Experts of a small language model: width 128.
Below are experts of layer 7 (counted from 0) of a mixture-of-experts language model. Rows are named router (the router's row for the expert), gate (a neuron's input weights, with its number), up (a neuron's input weights, with its number), down (a neuron's output weights, with its number) and show model dimensions 0-127. Each number is 128 + 24 x the weight over its row's rms, rounded and kept within 0 to 255.
Before each expert's rows: "gets" lists some tokens that make up at least twice as much of what it gets as of all text; "raises" lists some tokens whose logits its average output raises strongly, later layers aside. This comes from a sample of Wikipedia text that the model never trained on. Tokens count by the router's weight.

# expert 1
gets: "\n", " (", " \"", "==", "===", "°"
raises: "The", "===", "\n", "In", "A", "She"
router [118 149 133 141 149  64  93 130 137 128 126 126 190 153 142 122 164 122 117  85 107 135 139 118 101  75 119 113  94  79 125  96  89 121 126 163 102 124 137 128 149 101 135 141 121 117  94 105 142  92 164 166 126 171 134  94 121 145 154  86 140 138 106  98 110 151 126 123 128 155 147 137 125 190 145 142 119 119 123  95 121 113 127 115 129 124 120 132 101 132 134 131 135  82 140 137 114  90 125 147 102  75 133 100  81 105 125 129 123  70 117 144 118 137 156 132 129 166 110 131  83 144 146 136 130  88 113 134]
gate0 [172 133 133 150 156 122 125 111 159 123 123 125 153 119 125 136 131 123 108 141 117 133 164 105 139  79 129 135 121 146 138 129 111 155 147 126 143  98 120  79 143 148 113 156 169 123 103 109 113  78 163 148 167  89 117 125 159 153 104 120 129 135 126 131  78  98 138 121 148 124 138  98 158 129 169 117 142 127 106 127 133 106 126 131 133 123 149 124 128 172 156 132  60 114 116 176 100 150 140  71  98 166 101 136 111  97 115  93 144 127 127  73 130 127 139 141 173 126  67 155 188 115 129 138 125 130 136 132]
up0 [132 169  69 144 138 115  96 135 144 117 133 110 104 157 150  87 142 165 192 104 129 135 112 137  62 151 132 107 126 102  82  54  97 124 126 132 119 148 134 117 174 100 102 100 145 108 126 144 140 140 123 149  92 145 112  99 126 150 141 164  99 119 119 160 167 108 132 130 102 143 137 101 138 163 169 145 110 134 158 117 128 138 112 108 146 135 152 113 129 104 132  91  90 135 121 140  73 121 126 161 135 148 150 108 139 143  89 136 132 142 126 152 136  98 143 131  86 137 152 121  89 113 134 124 121 135 130 137]
down0 [ 74  92 128 152  87 151 148 161  96  95 121 112 125 169 128 122 112 121 116 129 167 132 142 151 130 138 117  79 137 163 144 146 135  94 131  86 139 103 143 127 107  78 104 139 112 145 133 171 168 120 139 142  99 115 132 147 119 126  76 154 114 132 130 130 132 127 125 113 145 106  86 140 104 115 130 131 118 132 127 151 167  95 185  97 143 113 130 135 130 133 138 177 170 141 155 130 158  97  81 133 144 155 123 154 129 133 152 151 134 137 105 161  98 144 112 119 144  84 134 141 103 121  77  72 105 132 145 112]
gate1 [158  99 147 135 117 141 150 108 122 167 144  89  77 133 102 135 103 178 137 165 139 133 120 145 135 115 174 126 180 144 129 164 115 104 108 115 150 125 134 135 117 164 122 137 136 110 141 132 117 118  70 133 129 142 155 124 112 139 128 167 111 115 100 148 108 125 172 174 128 163  90 129 152  95  64 149  88 113 110 139 131 127 140 142 131  97  92 118  97 120 101 104 131 119 139 155 156 165 134 140 172 175 166 129 138 142 123 165 124 120 118 139 131 151 172 141 139 115 153  79 128 113 110 106 147 109 152 132]
up1 [104 136 144 124 131 136 149 121 112 112 146 137 102  98 149 133 134 112 159 140 127 114 128 141 125 161 121 176 131 113 113 126 155 133  63  97 107 137 143 111 116 160  98 106 156 112 141 110 112 115 113 127  96 122 174 143 168 135 104  87 154 153 115 157 143 130  88 131  89 129 120  64 125 135 129 129 141 135 111 132  96 142 133 150 116  95 179 108 170 149 131 126 147  89 118 106 120 112 136 123 105 118  81  63 178 161 143 131 111 115 140 107 121 133  96  90 144  71 113  90 141 119  80 151 113 135 143 118]
down1 [137  95 118 142 140 105 113 137 150 165 128  92 142 178 153  93 116 125 102 136 112 152 155  85 138  97 166 111 141  87 127  70 107 138 132 138 155 128 128 108 133 118 131 142  99 129 126 118 113  73 102 133 170 145 123 114  88 121 119 147 154 116 121  77  98 110 129 119  98 154  94 141 175 146 114  83  94 117 108 107  97 125 100 107 126 134 118 100 123 118 159 130 104 159 137 162 160 154 127 133 185  73 149 126 113 119 140  92 169 120  87 121 109 134 143 136 119 164 136 141 102 109 145 114 145 113 127 134]
gate2 [121 159 132 100 163 117 148 132 118 140 109 116 113 127 143 154 131 100 112 159  94 165 104 126 182 104  73 195 120 140 118 146 118 121 132 168 141 101 105 127  96 101 120 124  85  89 125  74 136 113 164 177 140 158 121 106  93 135 140 157 133 174 118 169 105 130 105 123 113 140 142 128 118  90 150 130 129 117 118 118 110  98 162 117 137 125 118 109  94  86 146 144  94 150 155 180  92 100 123 140 116 146 150 127 132 134 130 139 136 149  69 132 140 141 160 151 119 143 142 113 126 105 107 119 126 112 161 142]
up2 [147 155 155 116 104 153 114 139 111  98 135 120 113 112 124 124 187 100 111 131  77 108 126 109 191 131 119 148 164 144 129 141 147 140  96 143 156 146 131 107 135 116 146 151 170 139 109  90 177 157 135 178 139  96 140 101 108 152 123 153 118 137 121 138 133 116 125 121 177 155 141 114  94 127 128 108 104 111 115 137  85 121 166 111 144 109 157 117  81  81 144 157 135 124 169 126 111 157 109 162 161 159 153 114 136 147 114 112 109 144  97 151  92 126 143 134 132 120 110 139 130  80 112 131 161 108 158 171]
down2 [131 154 152 144 119 139 136 131 132 130 123 106 140 182  93 154 104 154 117 131 170 118 139 156 112 105  97  96 127 132 118  96 148 124 125 128 121 114 116 124 135 118 108 116  36 153 141 135  81  96 125 173 140  82 130 136 140 127 120 159 131 108 163 112 119 109 133 153 115 120 118 126 123 165 123 157 129 136  69 157 154  75 126 139 137 109 184  95 145 143 117 104 113  99 133 148 139 109 112 110 157 123 160 106 161 172 139 139 111 136 129 133 100 155 124 157  85 111 158  93 156 112 117 104 169 117 149 136]
gate3 [106 131 137 120 151 115 134 126  87 152 118 148 164  98 170 132 132 139 129 110 100 120 143 135 119 126  93  81 111 125 120 138 150 138 155 144 134 122 123  83 139 120 178 154  99 134 119 108 167 102 143 135 127 138 161 131 163 112 160 149 135 129 153 126 148 157 148 141 152 134 170 111 137 217 183 152 137 133 116 131 133 140 159 143 153  96 103 136 100 110 133 145  89  76 137 159 120  83 149 113 106 116 127 148 139 108 139 156 126  64 139  83 145 150  97  94 142 148 121 139 150 138 110 129 126 110 164 115]
up3 [128  95 146 155 154 123 103 117 150  89 114 130 158 167 142 160 123 107 131 132 131 142 172 131 103 127 122 134 142  89 130 109 118 179 144 162 164 107 142 169 161 145 165 114 129 129 148 123  66 164 109 128 166 149 159 143 138 117 136 115 111 127 115 128  93  92 129 129 125 147 163 107 158 172 100 119  76 133 157 155 136 117 131 114 106 133 146 154  94 119 128 114 122 142  76 131 149 112 124 111 112 142 122 129 164 130 145 112  90 127 103 158 103 144 113 142  85 116 111 138 154 119 203 137 102 141  96 163]
down3 [143 131 126 108 115 132 112 109 136 125 152 130 120 123 112 128 143 108 122 141 200 158 167 130 111 127 147 163 169 148 141 151 127 115 134 128 144 116 132 134  95 133 114 143 107 127 104 137 134 129 101 121 134  92 114 126 135 128 126  95 110 136 182  91 107 133  89 126 116 124 135 105 123  61 135 145 150  74 152 156 152 127 145 118 123 107 131 102 160 184  94 135 170 165 130 136 173 124  92 112 101 140 141  72  81  98 157 120 130 144 100 134 105 141  85 131 147 128 145 138 155  83 144 161 135 132 155  75]
gate4 [121 126 125 109 155 111 118 158 165 156 153 158 136  98  80 152 152 149  92 142 110 120 103 122 137 148 143 160 115 148 122 143 119  70 126 150 132 125 116 152 101 110 132 140 146 155 122 138 143 126 140 119 115 156 165 122 183 146 121 131 125 145 179 112 112 116  80 162 155 139 110 106 121 123 139 119 113 112 131 161 122 124 129  70  86 132 116 134 159 116 138 144 145 125 117 139 129  85 142 173  63 121 122 167 146 104 122 130  83 129 126 190 118 124 132 102 102 139 151 168 138 132 113 112  70 104 106  97]
up4 [109 130 125 176 134 155 117 189 138 100 166  80 142 185 143 123 102 143 134 150 116  97 133 126 100 141 153 104 141 130 135 123 157 136 154 126 121 142  85  99 136 112 142 131 123 171 121 106 125 139 175 155 131 102 105  89 136 146 121  75 128 128 135 146 159 134 128 149  87  99 119 129 158 145 107 140 156 135 130 103 153 172 159 112 105 103 148 148 130 108  80 171 124 139 125 153  92 162 112 113 127  92 133 140 118 152 124 140  98  91 111 117 148 131 140 152  96 160 120 113 162  83 156  92 120 150 152 140]
down4 [100 134 140 148 107 188 158 140  92 152 169 133 147 120 142 126 152 106 138  89 115 150 110 128 121 101 144 135 155  64 122 147 117 110 130 118 126 109 135 102 136 132 100 112 127  84 134 110 135 125 120 139  80 117 104 182 165 169 171 118  84 124 127 102  87  90  87 175  95 119 133 110 123 163 171 114 135 133 114 137 128 125 125 130 116 155 126 162 121 112 100 112 149 141  93 155  97 131 137 111 145 143 112 140 101 153 100 129 108 114 123 134 150 164  74 153 132 143 172 143  94 164 140 129 117 120 133 107]
gate5 [154 125 123  89 177 129 118 154 117 191 119 145 134 107 150 103 122  98 121 124 115 156 132 108 127 121  97  81  92 145 150 120 147 133 132 163  87 143  95  87 157 102 108 167 133 118  63 127 154 116 141 116 154 167 136 140 122 127 168 124 145 125 142 139 159  96 118 130 154 137 146 129 126 138 152 149 133 108  98 121 142 130 144 111 118 131 146 148 145 142 185 146 107  96 167 141  99  93 133 158 133 106  87 135 103 149 104 187 149  91 109 119 122 160 152 122 155 170 147 128 122 147 141 113 122  80 137 132]
up5 [120 157 109 145 127 151 143  66  96 123  93 173 130 115 133  66 113 139  85 140 131 163  87  97 135 111 159 114  83 103 121  89 138 121 103  90 138 179 115 142 138 140 111 159 115 148 134 134 131 131 137 136 159 167 124  80 136 114 140 148 107 101 132 166 109 134  87 171 119 129 151 156 156 128 133  98 134  87 155 107 127 158 110 120 112 125  76 118 113 114 154 148 142 121 163 148 121 116 105 129  96 137 109 124 117 104 120 190 107 115 110 139  80 111 152 152 132 121 120 143 119 121 138 136 106 108 144 105]
down5 [130 156 116 143 135 102  45  89 130 113 141 153 114 166 156 154 127 152 135 108 134 138 119 146 145 108 155 136 143 146 142 108 157 146 112  97  92 156 133 121  98 151 141 145 138  95 148 148 118  80 145 141 139 113 153 109 136 109  96 138  77 145 130 162 153 126 141 143 131 165  69 188 126 127 118 159 142 121 111 113 153 149 109 156 145 124 142 109 125 160 123 113 117 124 127 152  67 130 176 136 134  89 112 110 119  77 156 125 145 136 114 119 100 157 138 125 150 140 126 118 138  88  95 151 156 129 148  92]
gate6 [ 99 161 108 122 147 109 145 170  89  74 140 118 162 141 156 157  81 135 145  87 160 138 104 145 133 121 160 111  97 134 109 114 126 115 137 128 103 125 152 154 103 101 147 106 168 171 125 172 110 117 154 144 114 128 113 148 142 162 144 155 134  97 115 120 141 138 121 103  90 120 128 146 108 157 126 162 123  72 116  86 155 127 118 112 131 118  90 157 175 169 124 131  93 123 155 142 144 130 140 142 126 157 173 142  69 127 146 123 144 179 113 106 124 139 155 158 127 103 145 111 144 137 132 124 149 108 153  99]
up6 [135  91  97 118 147  85 158 150 131 124 141 129 159 138 166 131 111  89 107 119 181 108 117 164 144 158 171 182 113  84 121 119 119 130 169 108 139 163  91 109 152 115  98 130 113 159 135 132  89 180 150 115 139  96 104 118 129 145 107 120 122 111 148 113 154 127 107  82 123  99 119 114 139 170 109 100 136 151 114 129 165 145 122 144 125 142 141 129 143 153  93 124  67 125 140 126 155 122 129 150 165 138  82 115 130 145 104  99 138 124 149 143 126 102 115 104 137 120 143  84 140 167 137 142 157 108  82 136]
down6 [145 105 143 160 151 183 162 117 188 151 117  93 123 127 164 116 146 115 146 115 117 122 115 118 129 114 139 157  84 112 110 121 119 147 155  78 161 135 124 148 149 134 133 112 145 125  72 119 109 123 141 125 155 120 154  99 124 118 114 105 151 126 118 151 114  90 110 117 144 157 109 120 144  99 107 126 106 118 111 152 111 163 106 168 149 118 172 166 130 136  96 112 195 122 150 157 156 107 156  78 128 127 140 127 116  96 117 142 133 179 157 147 115 124 109 134  94 104 132 130 147 142 111 103 166 104 160 175]
gate7 [ 95 121 121 141 130 131 108 133  92  93 102 155 100 139 114 166 158 134 132 102 141 129 145 160  90 130 130 116  99 136 111 106 135 108 117 114 120 113 146  85 154 113 122 137 137 148  64  98 130 111 118 117 145 137 129 113  83 150  64 123 105 115 135 165 137 159 121 125 140 161 158 106  97 128 138 104  92 144 163 167 115 105 137 160 149 139 141 131 121 128 161 197 106 167  93 118 111 159 106 114 138 158 108 142 130 118 113 120  71 151 141 113 180 166 114 147 128 131  98 131 112 166 113  85 118 120 118 140]
up7 [152 129 133  99 133 108 143  90 143 138 114 128 119  64 136  82 136 108 128  94  87 102 121  79 142 110  99 146 148 106 157 162 163  96 131 109 115 125  80 113 120 117 134 165 111 114 159 145 144 132 124 147 141 130 130 129 165 133 119 136 156 107 105 109 106 118 118 173 165 138 151  73 105 126  97 148 152 111 140 137 149 130 165 107 104 145 128 164 123 124 103  82 149  99 129 125 121  94 164 150  91 138 132 118 139 100 110 134 127 124 127  87 101 136  93 112 122 125 145  67 119 115 166 192 120 126 147 117]
down7 [127 103 140 122 138 134 110  96 135 158 152 149 121  97 165  98 112 152 153 108  91 149  99 147 133  96 150 110 156 116 155  73 135 123 150 140  96 110  98 111  81  85 108  91 139 131 125 156  82 105 147 105 100 119 154 130 148 135 110 127 154 133  76 134 149 146 116 148 131 120 145 153  96 144 132 110 120 114 134  93 134 155 170 120 148 113 100 119 138 151 137 147 114 160 140 162 159 105 158 156 156 110  97 114 119 150 184 135 146 168 132 107 155  97 122  81  94 130 113 134 128 106  70 136 156 151 120 114]
gate8 [ 82 129 133 103 126  87 129 145  90 136 156 140 147 168 137 160 120 113 112  84 131 124 126  98 151 130 117 140 112 122 107  92 147 137 182 138 113 118 135 108 101 104 133  97 137 146 106 116 180 108 148 145  88 163 105 127 137 131 137 143 158 120  98 113  99 175 117 126 137  94 140 119 119 155 128 150 156 138 134 143 147 159 113 176 136  85 144 116 125 118  89 175 188 110 136 174 144 119  99 175 116 127 125 141  73 133 137 109 129 126 184 138 136  91 130 101 123 164 167 130 114 122 131 137 110 117 153 133]
up8 [ 98 100 116 136 160 112 133 130 130 129 117 114 127  96 117 110 117 154  94 124 142 131 113 110 130 145 119  89 129 120  43  92 123 144 103 127 152  99  87 128 135 123 167 144 143 106 137 142 117  89 122 113 100 168 107  77  82 131 168 133 115 114 142  93 175 105 132 145 109 151 130 142  86 108 126 108 127 152 146 156 143 113 154 142 121 154 175 142  76 135 140 125 108 140 133 133 120 112 145 130 152 145 161 148 134 195 134 152 116 136 133 115 113 154 148 136 125  81 117 132 109 111  68 155 137 107 114 164]
down8 [133 121  92 162 143 114 127 163 106 117 113 139 130 122 128  79 130 119 151 116 147 127 134 152 106 135 155 127 118 148 167 126 123 133 155 116 120 144 116 124 130 137  67 105 184 151 135 126 177 126 132 124 111 119 150 123 109 113 130 169 118  95 143 143 100 160  82  91 150 137 106  88 160 131 185 168 126 118 138 144 124 157 117 107 138 138 123 132 110 108 152  83 168 138 113  86 130 179 125 113 134  99  98 149 127 152 143  87 124 137 142 124 143  88 120 156 103 153 207  99  96 150 117 126 157 141 130 134]
gate9 [141  89  94 111 154 134  97 117 159 143 136 177 121 141 151 150 109  97 100 105 140 123 141 156 145 133 144 114 132 103 146  99 143 167 128 133 126 141 109 134 103 181 122 139 153 140 133 118 111 103 118 107 131 174 113 132 135 173 137  97 168 163 122 114 115 154 155 131 139 107 129 139 133  66 135  82 150 130 127 125  61 125 107 130 129 130 111  93 112 122 154 128 112  92 109 100 115 147 125 117  81 105 170 155 127 125 133 108 119 104 137 121 176 160 174 115 119 175 141 133  84 107 100 171 104 100 119 134]
up9 [138 185 124 123 159 130  98 132 138 136 156 126 126 155 155 160 142 165 153 156  90  99 101  74  78 115  96 133 157 110 118 134 125 156 136 128 140 191 148 133 161  89 142 110 124 138 154 115 104 112 122 108 149 116 164 163 132 163 135 167  90 138 152 128 139 120 110 143 142 129 110 128 112 123 102 121 157 137 120 118 167 127 140 119 111 103 130 131 134 183 151 135 116  97 104 129 135 127 126 128 155 126 152 117 145 137  63 133 109 172 170 120 105 139 125 128  80 190 127 133 128 124 162 163 103 144 102 119]
down9 [114  77 130  88 156 120 172 101 151 142 131 138  96 107 107 153 136  81 154 118 172  94 116  88 133 152 117 104 107 148 141 114 122 106 129  86 127  83 152  85 119 162 121 119 175 117 124  86  95 164 146 170 150 126 126 123  93 139 103  91 114 172 135 160 124 138 137 128 132 113 104 171 119 141 167 133 131 145 134 132 111 167 128 150 134 144 144 127 158 143 149 128 147 167 126  93 175 151 119 125 157 140 163 119 114 150 121  84 112 105 146 119 159 112 113 112 140  97 124 133 132 100 122 117 170 125 113 158]
gate10 [121 107 107 121 162  93 148  84  65 144 112 136 134 123 113 131 146 125 123 125  98 150 144 138 114 133 110 118  94 114 151  97 122 150 137 112 143 142 154 147 140 147 128 152 143 129 124 107 153  84 136 160 142 114 103 111 151  92 170 129 108 150 119 109 162 117 144  93  96 151 177 145 135 130 116 136 140 132 153  97 151 120  94 132 122 119 128 107 104 136 141 154 112 170 165 170 117  85 134  90  58 151 104 103 139 127 121 116 139  76 147 156 165  89 120 127  97  93 129 140 114 129 112 179 157 147 134 169]
up10 [103 141 128 128 116 154 140 146 147  71 137 167 112 125 103 173 116 147  97 117 179 126 141 134 116  86 116 101 143 107 140 131 123 148 136 142 141 132 114 151 102 122 148 105 121 141 145 151 172 125 106 107 139 127 140 211 114 149 146 149 119  91 123 154  91 129 114 107 154 113 123 126 113 142 118 179 124 141 104 106 115 116 155 133 142 121 102 145 134  90 159 101 162 170 138  58 167 134 142 138 101 121 121 128 144 140 127 103 155 159 140 105 122  99 118 134 164 171 144 117 140 149 164 125  82 178 120 124]
down10 [141 138 110 152 124 128 112 151 104  90 176 153 123 121 117 112 136  73 108 115 147 118 116 149 124 157 121 110 143 154 115 147 130 152 146 174  89 125 124  95 144 147 128 105 126 117 117 120 104 137 122 114 139 131 114 124 157 103 143 164  96 146 149  72 179 132 125 133 135 170 150 130 169 186 107 101 146 165 171 146 142 118 128 153 123 136 103 130 123 129 159 132 101  94 136 155 100 108 111  79 109 118 166 198 156 187 113 132 115 150 122 153 142 147 129 151 143 147 131 156 107 138 146 156 151 103 142 147]
gate11 [142 138  99  72 151 134 117 163  68 153 127 115 143  94 102 121 113 128  97 116 137 122 152 102 130 111  92 110  85 117 121 148 139 124 161 179 108 133 138  90 160  97 130 108 173 153 142 117 122 105 141 109 119 199 120 111 149 127 146 123 139 128 123 106 130 107 101 103 126 150 112 138 118 128 127 119 129 137 104 135 142 139 125 123 109 110 166 151 145 134 133 103  81 102 146 102 131  86 121 178 108 114 155 158 136 104  86 152 104 108 162  97 164  78 155 156 107 166 104 127  97 122 102 144 136 110 121 153]
up11 [ 89 109  91 157 135  95 111  98 120 152 112 138 113 156 163 147 150 147 128 134 129 114 106 107  94 149 115 115 119 148  90 100 115 103  96 129  95 121 157 139 127 146 107  88  91 108 116 112 157  96 124 102 120 147 119 115 120 132  96 151 111 130 137 125 176 115 117 142 104  80 124 162  82 123 153 139 180 145 110 125 142 106 116 131  93 153 163 115 133 163 129 144 153 109 119 144 108 118 157 114 130 180 136 103 150 106 131 139 114 138 128 118 162 108 159 144 122  86  73 117 146 111  82 138 155  70  80 124]
down11 [134 125 160 172 128  80 107 137 105 157 155 111 139 113 106 136 171 124 132  94 161  93 138 134 153 130 103 129 119 105 112 135 145  83 112 137 103 134 147 152 147 132 142  86 153  83  85 105 124 115 136 149 137  73 111 106 147 150  99 109 137 123 147 155 114 144 102 169 119 115 133 156  93  77 111 109 148 150 123  97 164 117 118 152 134  64 120 114 170 141 136 116 142 110 126 108 117 120 123 169 127 100 128 136 109 144 157 130 170 171 136 130 135 178  84 149 134 149 154  94 129 142 158 135 153 117 148 105]
gate12 [130 153 134 156 165 136 101 124  87 125 136  92 120 106 127 117 123 172 144 109 121 111 123 135 151 134 115  94  82 104 122 181  89 103 101 156 158 130 127 158 130 107 135 150 135 133 175 119  99 132 137 162 106 142 152 131 131 144 155 119 103 182 152 120 111 133 150 126 147  74 142 100 128 161 137 107 135 122  86  97 138 171 136 103 114 139 159 124 115 118 145  92 173  94 138 158 122 168 131  96 131 144 102 124 170  69 114 140 143 126  70 122 133 122 142 122  99 106 157 156 100 140 137 141 134  94 139 154]
up12 [123 138 198 142 128  96 138  95 117 140 107 108  94 158 133 136 128 171 133 120 126 114  94 145 153  83 143 120 102 150 111 128 118 130  91 121 119 126 150 119 127  86 137  83 105 159 146 160 103 131 135 132 104 113 105 150 117 138 107 137 108  90 128 128 120  85 156 172  92 148 134 145 109 162 119 119 132 111 121  95  87  77 144 159 169 124 153 102 171  99 115 150 179 181 131 127 141 117 136  98 116 125  99  86 116 141 130 123 140 119 122 119 156 125  95 130 119  95 126 130 140 160 120  83 121  89 148  95]
down12 [163 151 108 147 109  39 154  93 170 122 109 122 121  85 152 123 114  94 149 125 112 139 156 152 111 146 118 149 128 118 107 170 147 107 107 153 113 148 160 104 128 163 128  86 102 145  94 145 159 160 131 129 177 149 111 114 125 161  92 104 117 112 141 105 141 117 144 130 129 122 165  74 138  91  94 102 163 133 121 140 146 104 126 120 131 135 133 125 173 137 136 130 110 150 139 120 148 171 105 133 127 106  85 103 141 140 113 138 106 108 161 109 133 127 146 158 181 135 133 149 138 123  94 123 149 107 162 123]
gate13 [124 104  98 106 162 123 102 177  92 134 136 142 180 163 106 175 129 142 124 154 132 127 127 103 123 114 151 137 172 133 131 136 161 150 146 131 137 121 124 164 130 129  85 114 121 118 132 127 117 172 116 142 141 152  99 148 101 151 135 128  87 135 147 129 115 118 179 127 140 117 154  74 113 126 154  60 117 148 179  91  88 151 141 143 103 165 127 123 159 111 112 166 145 116 116 142 127 117 117 105 138 130 111 121 119 167  94 139 164 141 116 151  86 127 122 107 121  88 167 101 123 128 132 127  94 120  79 106]
up13 [ 90 122 106 140 144 115 111  88 205 106 157 129 151  96 134 119 149  64 138 107 142 103  91 114 142 132 121 137 146 147 103 106 126 140 140 136 131 127 147 148 102 113 157 113 104 127 112 104 103 135 165 110 147 165 147 127 206 121 128 133 119 121 168 148 102 139 131 137 131 134 133 177  92 144  82 146 128 148 128 108 146 141 162 156 131 114 142 169 120 145 107 111  84 121 155  97 143 117  80 157 146 120 124 107 123 111 116 117  88 123 111 150 106 164 116 160  95 146 131 113 145 109 169 125 109 105 138 159]
down13 [168 146  92 156 139 160 129 164 102 141 130 126 137 151 134 124 110 127 127 146 171 120 137 124 135 122  99 137 148 161 117 138 133 119 153 109 115 112 138 122 103 149 104 156 128  74 144 173 126 102 133 102 120 156 106 150 170 128  98 177 121 117 129 130 152  97 134 149 153  99 133 135 116  94 128 118 126 168 125 118  92 150 136  57 145 131 137 121 169 126 130 158  93 116  86 135 144 181 171  68 152 104 134 101 144 159 143 162 158 163 115 148 106 101 155 122 164 158 135 159 123  95 141 124 141 148 140 121]
gate14 [136 151 152  96 169 115 156 169 115 120 135  93  91 174  97 107 141 144 138 136  89  82 124 106 121 141 175 116 106 166 121 110 110 148 136 137 141 140 140 102 140 109 115 116 103 117 136 103 127  73 139 140 113 171 170 111 144 112 166 116 138 156 133 140 135 126 157  96 119 151  99 118  92 122 148 107 156 102 134 171 122 101  98 180 123 115  96 149 153  74 149 105 115 138 170 135 114 141 146 124 132 140 159 134 105  90  94 137 133 130  90 143 141 131 118 152 113 169  99 122 118 118 118  71 129 110 114 142]
up14 [135 120 134  93 154 159 128 116 130 112 141 133 121  99 122 161 142 119 142 125  95 150 139 151 133 130 118 165 163 168  96 137 139 140 140 137 155 163 135 142 126 131 119 147 168 172  94 157 115 185 138 143 101 167  97 126 128 173 127  98 148 133 162 168 141 166 111 145  94  94  98 124 106 150 142 119 118 159 106 144 124 118 134 134 119 130  79 126 128 210 128 138 109 106 135 136 155 118 153 130 153 111 104  80 126 137 184 123 104 132 147 160 145 142 136 129 128 116 173 133 138 126 110 123 189 105 135  94]
down14 [111 127 147 146 200 107 118 123 120 122 131 139 143 127 126 113 101 125 114 109 174 116 103 151 130 127 148 114 132 119 133 131  78 118 121 146  95 104 119 121 102 110  89 127 128 151 176 118 108  87 113 137 109 105 158 156 140 151 105  98 145 112 113 107 105 128 109 166 150 158 129  94 148 138 195 139 164 139 130  81 118 116 137 124 149  66 132 146 128 120 170 145  82 125 123 114  95 122 120 119 151 136 166 148 149 149 118  98 102 108 119 149 161 112 142 161 136 108 108 128  94  75 152 138  77 152 144 148]
gate15 [113 157 123 125 160 131 113 114 102  82 134 144 125 168 151 126 153  96 134 133 116 161 106  92 136 140 178 127 142 106 107 181 104 122 155  97  83 107 103 138 127  97 118 132 143 147 118 106 116 117 141  96 127 127 176 103 116 149 165 104 116 105 122 109 151 135 122 111 103 123 139 161 107 170  81 127 148 145 117 125 130 123 120  92 135  88 148 103 126 110  59 144 114 112 155 130 127 131 154 105 133 146  96  92 121 115 162 108 158 124 103 134 109  89 106  88 125 100 136 115 137 133 133  81  77 116 144  77]
up15 [120 156 146 111 108 158 127 144 148 159 121 121 128 148  84 131 137  98 117 122  65 119 177  84 122 154 109 111 175 139 166 122 139 126 121 143 106 137  95 164  88 160  91 170 140  92 150 142 120 105 129 113 123 128  94 119 147 145 156 107 112 131 120  90 144 133 152 109 102 137  96 139 106 112 114 151  79  86 105  75 133 108 124 138 123 122 127 105 114  77  99 134 123 127 116  94 115 140 127 125 157  91 130 103 162 119 162 148  95 125 110 133 162 138  92 121 129 128 130 190 132 135  85 113 148 128 117 106]
down15 [ 97 130 139 164 123 131 158 125  97 141 164  98 150 146 142  78 103 150 184 120 140  84 128 118 149 145 117 155 133 123 129 101 109 138 142 124  92 111 123 118 145 127 128 149 156 101 117 111 151  94 127 141  94 159 110 114  79 177 128 142  89 140 129 147 115 126 144 173 188 134 159 121 124 110 103 143 132 117 171 131  99 156 160 101 154 159 129 145 137 118 113 147 149 111 110 135 129 150 100 169 114 142 119  88  88  81 149 127 115 104 140 127  93 105 115 141 102 136 113 143 106 117 135 112  69 152 134 176]
gate16 [120 146 147  93 162 129 108 128 141 111 154 105 122 172 140 126 131 104 117 122 123 140  74 121 117 137 114 157 133  95 152 138  78  98 123 139 112 109 167  94 172 132 137 138 135 160  86 106 105 112 163 122 147 113 138 104 127  91  99 139 142 138 145 149 116 123 128 178 125 128 122 114 111 174 136 159 131  93 119 117 157 146 139 135 125 147 110 161 159 135 153 110 111 140 113 119  88 115 151 123  65  92 110 144 132 134 155 124 151 147 106 163 131  84 129 134 121 152 130  93 171  82  63 112 156 102 168 115]
up16 [126 160 121 133 142 115 138 125 124 123 109 114  80 114 144 139 114 138 110 160 166 135 120 117 145 140  93 123 126 119 145 124 110 111 109 115 122 108 148  98 136 128 119 117  93 166 154 118 138 138 142 145 167 159 143 105 172 168 102 108 101 128  96 112  95 164 108 111 132 117 135 140 116 101 124 139 144 135 144  78 146 143 160 149  83  81 131 125 133 182  99 164  86 149 149 153 128 103 102 182 122 133 141 146 104 125 125 158 137 136 119 113 124 176 102 145 115 130 114 194 177 136 112 123  87 162 180  98]
down16 [ 98 119 104 163 133 107 145 152 135 173 101 144 105 149 172 136  97 112 148 139  88 101 107 149 109 144  72 126 107 131  77 118 138 106 158 117 122 125 139 184 131 109 114 130 143 178  79 111 145 136  98  88 144 108 119 120  89 111 136 114 106 111  87 138 139 137 142 135 175 102 185 117 156 123 127 137 115 142 115 116 158 105 110 123 146 138 137 150  89 103 113 179 175 172 138 165 133 121 160 145 159 135 138 119 159 139 138 140 132 115 130 111 130 132 132 112 144 158 111 141 128 118  91 163 164 129 142 150]
gate17 [ 82 169 141 147 142  98 121 135  97 117 161  90 132 158 152 120  92 142 119  94 133 132 103 132 111 170 118 127 101 133 118  91 100 138  69 118 119 152 151 150 140 115 102 156 155 184 104 149 144 138 138  93 146 149 149 145 140 161 128 144 127 132 103 130 148  93 143 106 122 135 130 113 147 155 179 136 112 120 144 122 125 122 101  77 132 107 156 127 137  99 146 120  84 111 101 108 124  57 157 120 146 108 161 115 147 108 103 146 102  87 130 150 120 129 113 148 125 145 134  99 112  90  75 134  89 142 124 137]
up17 [120  96 156 144 133 141 149 155 122 132 179 118 149 165 171 100 105 131  96 133 192 151 140 148 150 111 140 149 121 118 145 112 106 152 158 136 106 151 146  87 135 129  85 144 111 134 114 137  82 150 154  98 142 121  79 145 113 128 137 153  93 129 112 149 122 128 166 137 134 166 175 112 131  77 113 142 123 130  81 130 106  87 123 130 147  83 120 145 167 141 110 112 132 140 175 145 129 135 142  98 168 130 148 109 143  96 121 140 168 147  99 133 145 105 161 172 117 132 146 180 149 113 124 110 119 124 120 140]
down17 [151 123 136 144  70 106 125 107 149  82 104 150 130 169 102 161 108 123 150 145 139 159 118 105 124 146 136  85 175 181 149 115 134 107 117 141  95 146  88 106 112 134 103 133 144 144 113 156 156 137 122 104 122 159 144 134  92 123 165 103 132 107 119 107 134 159 161 131 154 107 120 144 132 117 133 146 117 156 105 103 135 111 103 137 116 140  89 140  92 143 152 126 118 107 125 173 135 179 138 125 176 114 134 151 159 127 125 106 103 128 135 171  84 100 149 109 142 152 106 130 133 110  97 179  92 102  80 147]